Experts of a small language model.
Training: 566M tokens, 4317 steps.
Below are experts of layer 2 (counted from 0) of a mixture-of-experts language model. Rows are named router (the router's row for the expert), down (a neuron's output weights, with its number) and show model dimensions 64-127. Each number is 500 + 50 x the weight over its row's rms, rounded and kept within 0 to 999. Numbers have three digits each.
Before each expert's rows: a language model's description of what the expert responds to. This comes from a sample of Wikipedia text that the model never trained on.

# expert 25
Description: Apostrophes after a capital in French or Irish names, such as L'Amour, O'Rafferty, plus possessive 's and according.
router:560469528539415465473536635559473514558473502632433553485483475532567517501516514454491483480496547431495496512559492586516488544438439531515470477537471551585366570522489560515511543501501458
down0:539486461546445492491465425530534492431528478551416525480468421437469474394506541606592438529566475475483467492555554462516514569625490470471369466459448492482524507467535521502457493479613561
down1:480575511442506479533497547551581531478442539550529533552533512448452517460392516412508434427540448442496502613540517561455492478470487539541364538544592514468569513479459468516463501499484520
down2:579472475520508521515521407547475466471576494497422577469493533475534452534538429456475520549453666491494570450446529477426530484516571622539542478443474596471588564397494525484462481500558483
down3:518424540521534508408480418556543509509454521552547485471494517570471504544504507533331442472457514581500609521442516480541520472515471443544552473483403451421507466470554508494558483454445532
down4:458421502579431437508548462446462470457400520503404590505376492467502446514525486472543521531472555503500459532413458554554466460428494539525519497388602520518552392515403404483499474455559517
down5:524582664475413559533519606557490562448436441566501523486498466467555524478572556468474513551447516464489470486521544420559466426513529580523539488493458503492496468526513519531433480476486452
down6:505413387413594490525515535589541518478504513571563501493557522417543497504519490528552529519507509494571360440507554551505513535432508513501511568548469629491454531486467531459502469485450536
down7:551453507458431461531491535516504380568495515485502460509549493631457501444454456408492506469486443505494519467530432583540600430488542486431497483567528480506454550527486501548498603435583434
down8:465415491437576583475559444542551504598511528573503507441400476516579454477502583519558491461573572489509511553513518510453409488433478484496499478460474540517535498556566541516406470500421452
down9:533496502551545527495560544518484464531536507562450428504544562394507528498529484401493496528554561569488486512479460434523425471496474533446484510503577477474433404487485525451463498492499486
down10:529409581456492509433533441440418544493480453556459512577565441397543496548534438482522452395494443568545491443474577485463527586451591502498495452590456498566481555488552521411619496473526459
down11:512498493491517430519497519407419441554375474461546474483490514420433506506485504469526403614554439554473544497475524535487459497444531482492537494437468492479554513560525553567444467460528481
down12:564484525526394482527503539523494570487514533518518444535423544497537464459489409489473482597537564480491399487537496559488491475543512488480428467454526590545468509477555467532466502471532478
down13:444493369483470535558559461498473469557518471573404521449546468447580501568547537485458515515508456409471472563548541535461452503475454527484462515477523512584489423450567512475502491501504555
down14:457424538438545530575534480503415554433579545475437447381484416559419441547527476441447586534491458535497426466433503506436573591489396426470533559521525467518520563537412601561509456527481508
down15:518507471515485630485535493511417473468472425561542451604485472482489511522522506563522465511512481536518449507411607569565491527446522507430511455452564501509547496608509552521521483554550552
down16:538470489494562559448545564542579510516468450376512619528559501422545536430531617490533415481482426426530450508534467470524554463438524453491498414510388545465465489561483623509417579443445479
down17:579404430447464485467461486583500520524532544527501435548507389555530581394487404443538461478560442448491472481362540534536500451429511523521480481530576440558576519502469534490543422497497380
down18:473549438515488505470404537510425507531440526578620536478547515468466569420480531456444475531447467498486541506496460405518504470446467571466446519506573455527557475497518531646442477549568565
down19:523447518421465502500482432500579589506532592627543506494516571455503566483487440577576494573609609482539442472570482468569505515504521460487458494400511586442577421475447552573499612501420539
down20:506428513537480513480397405498454454617581445432582512436527518587472506375547507584544473549412480611503565488558573459449518429433440472599486547453514448506477559538455522478533437561472586
down21:428357460377520360465502498619478499482469486463431539487496515465493501435515491533457483483583436587559560393534515451560501480594576484501562381549493540511513438571520341535476536496451488
down22:524583535549503471527560531452507524520479562481428600473528450493429589495477495556545528530524399352517475523529532428531462533506516443526595570463542494441437515478485417500448531521352571
down23:315554498477571517487434460467468575517543495451464527539530548490464478565511623586536592454423485442379427510518515498441466478492597488483440452528455534558561477562532489446459570577526513
down24:484512545489415441545456638501404574544553563537478517499546530440496508441496562579542526491524569451482552507533540533537500396496528563494432457406497548504527425608572489589519526490548505
down25:525514464510447477466567574572459449527481576531512474567399494491487458530544517451490516557493555511458548515502492464550488515428561520456471583505372443506433508548507569484447497488515533
down26:546518561541546485416528479549464381493570343504569476555518466545560578508552367540492546443459381570509475521553543466505560561442508480513430476577405450455524542541466453483521484490455458
down27:475567500500481529556484492450588495560476435635472477472486527613581472449471446481486547536496534429518418504406508495608496511531477575479512430517529448464551488440594512460493584539531432
down28:455493535459461422529529561499562531482558568547517498429590417484557540439404391360509594538535521516498507445480448558451508519493494483604489445438546617466555467576558517533496481584489576
down29:521472522506586462430549567569498424505487522401465469549529492484511487390411524425461500507473574492508495517424518567445458495479483567469498433463455512424460521558534444575526494419469462
down30:480509549510405558461456448409431491568504461432432547509467626530530516531562459464461488538558441496390476570494520511410489523531462495596519541389584527445564514470467494549490556453509366
down31:441542485507457477516488440524574507461554374508538533479473441506427477560553423501525527479515529535473474546514360504484423520556560569486530455476519502534509503507503532500471589474429594
down32:502559511486484454574522514452488465465557400406448533424522577428574471521464513551466480438603424541574567449446508532549552519504476535532452526481430547458458550519503474462461422401447534
down33:543508492486448470532416506475425510462499562508543417346517543480476515514418467597459495568397481491479472472525563590449535505466556498518557434547421459587490580437436542502644411486509586
down34:434438354484478528614431551432428485554546487530395552519497446478553400578489444467531475533481469450493345587544493552540438545502455566564550484487539540426518529545492491483505520377448480
down35:412468490578569469460491470543510484524520509443458533457530563516556549509460466469559575567505609491562425436536502553524519507443443437475373422454458461478618514516487502503483554428563518
down36:527422475556507510556381479495505551522458468490500507503451504478548523569553600475462500560572416572548555664501533513535508537549448407474420564502579514507559490449410507459413496537544587
down37:481488531464501484594582544568593559507466616530438439628524497467516461434521548466442526480515589499572456417582472587520484479565469495499444446504440516484469526515530531495573288481473555
down38:491482612517478486541512494494476484473531538487438507511489532621540576533478485452508547512484478614470603514537435559404512446491438554498468504549608538460520513439542496572540490585546469
down39:495479451524446602427510492518565519416467523485522509530522527542496440512503497539525511490413438504369536587470538513498519456611524504427519476402458528458540496535501452457463471477522502
down40:424516538491440516578440480502430460535502468500424446533460525594547521467498564475536415528489497542465506510530561424475528548542485541457480514517433522467502476520574430492501449528500490
down41:388532439415416467441545504495418462495506475530517434526491519432456537466618481494543581544437467579537507534558521581581558540516459511466483511509550515553509436501499550574566490525489500
down42:555466552450488452468476420517489606519558540481485404552535605496485586612556510656436497444491488483559415450476525417441494538519546483504432519551462494469496424494491499535472518386516471
down43:544561511474479515573441411548456445447498489526536506520451471464556378434461486465455468403522421593490488480555501582497415460431455512503464595528380484514561508443415500491518445450519419
down44:527436471487550496515524555460542447557442462499475439484522436531492505544357627461536578517479518596512549517489552496555437554551521499519438524589501426408521461490446528423443511550467530
down45:487479498528528467568558492463476491448576527488623422480562399551552474468548536391428455517507451483454474433579484516492529481574474441475577487611479450438505474545527427426433485519535534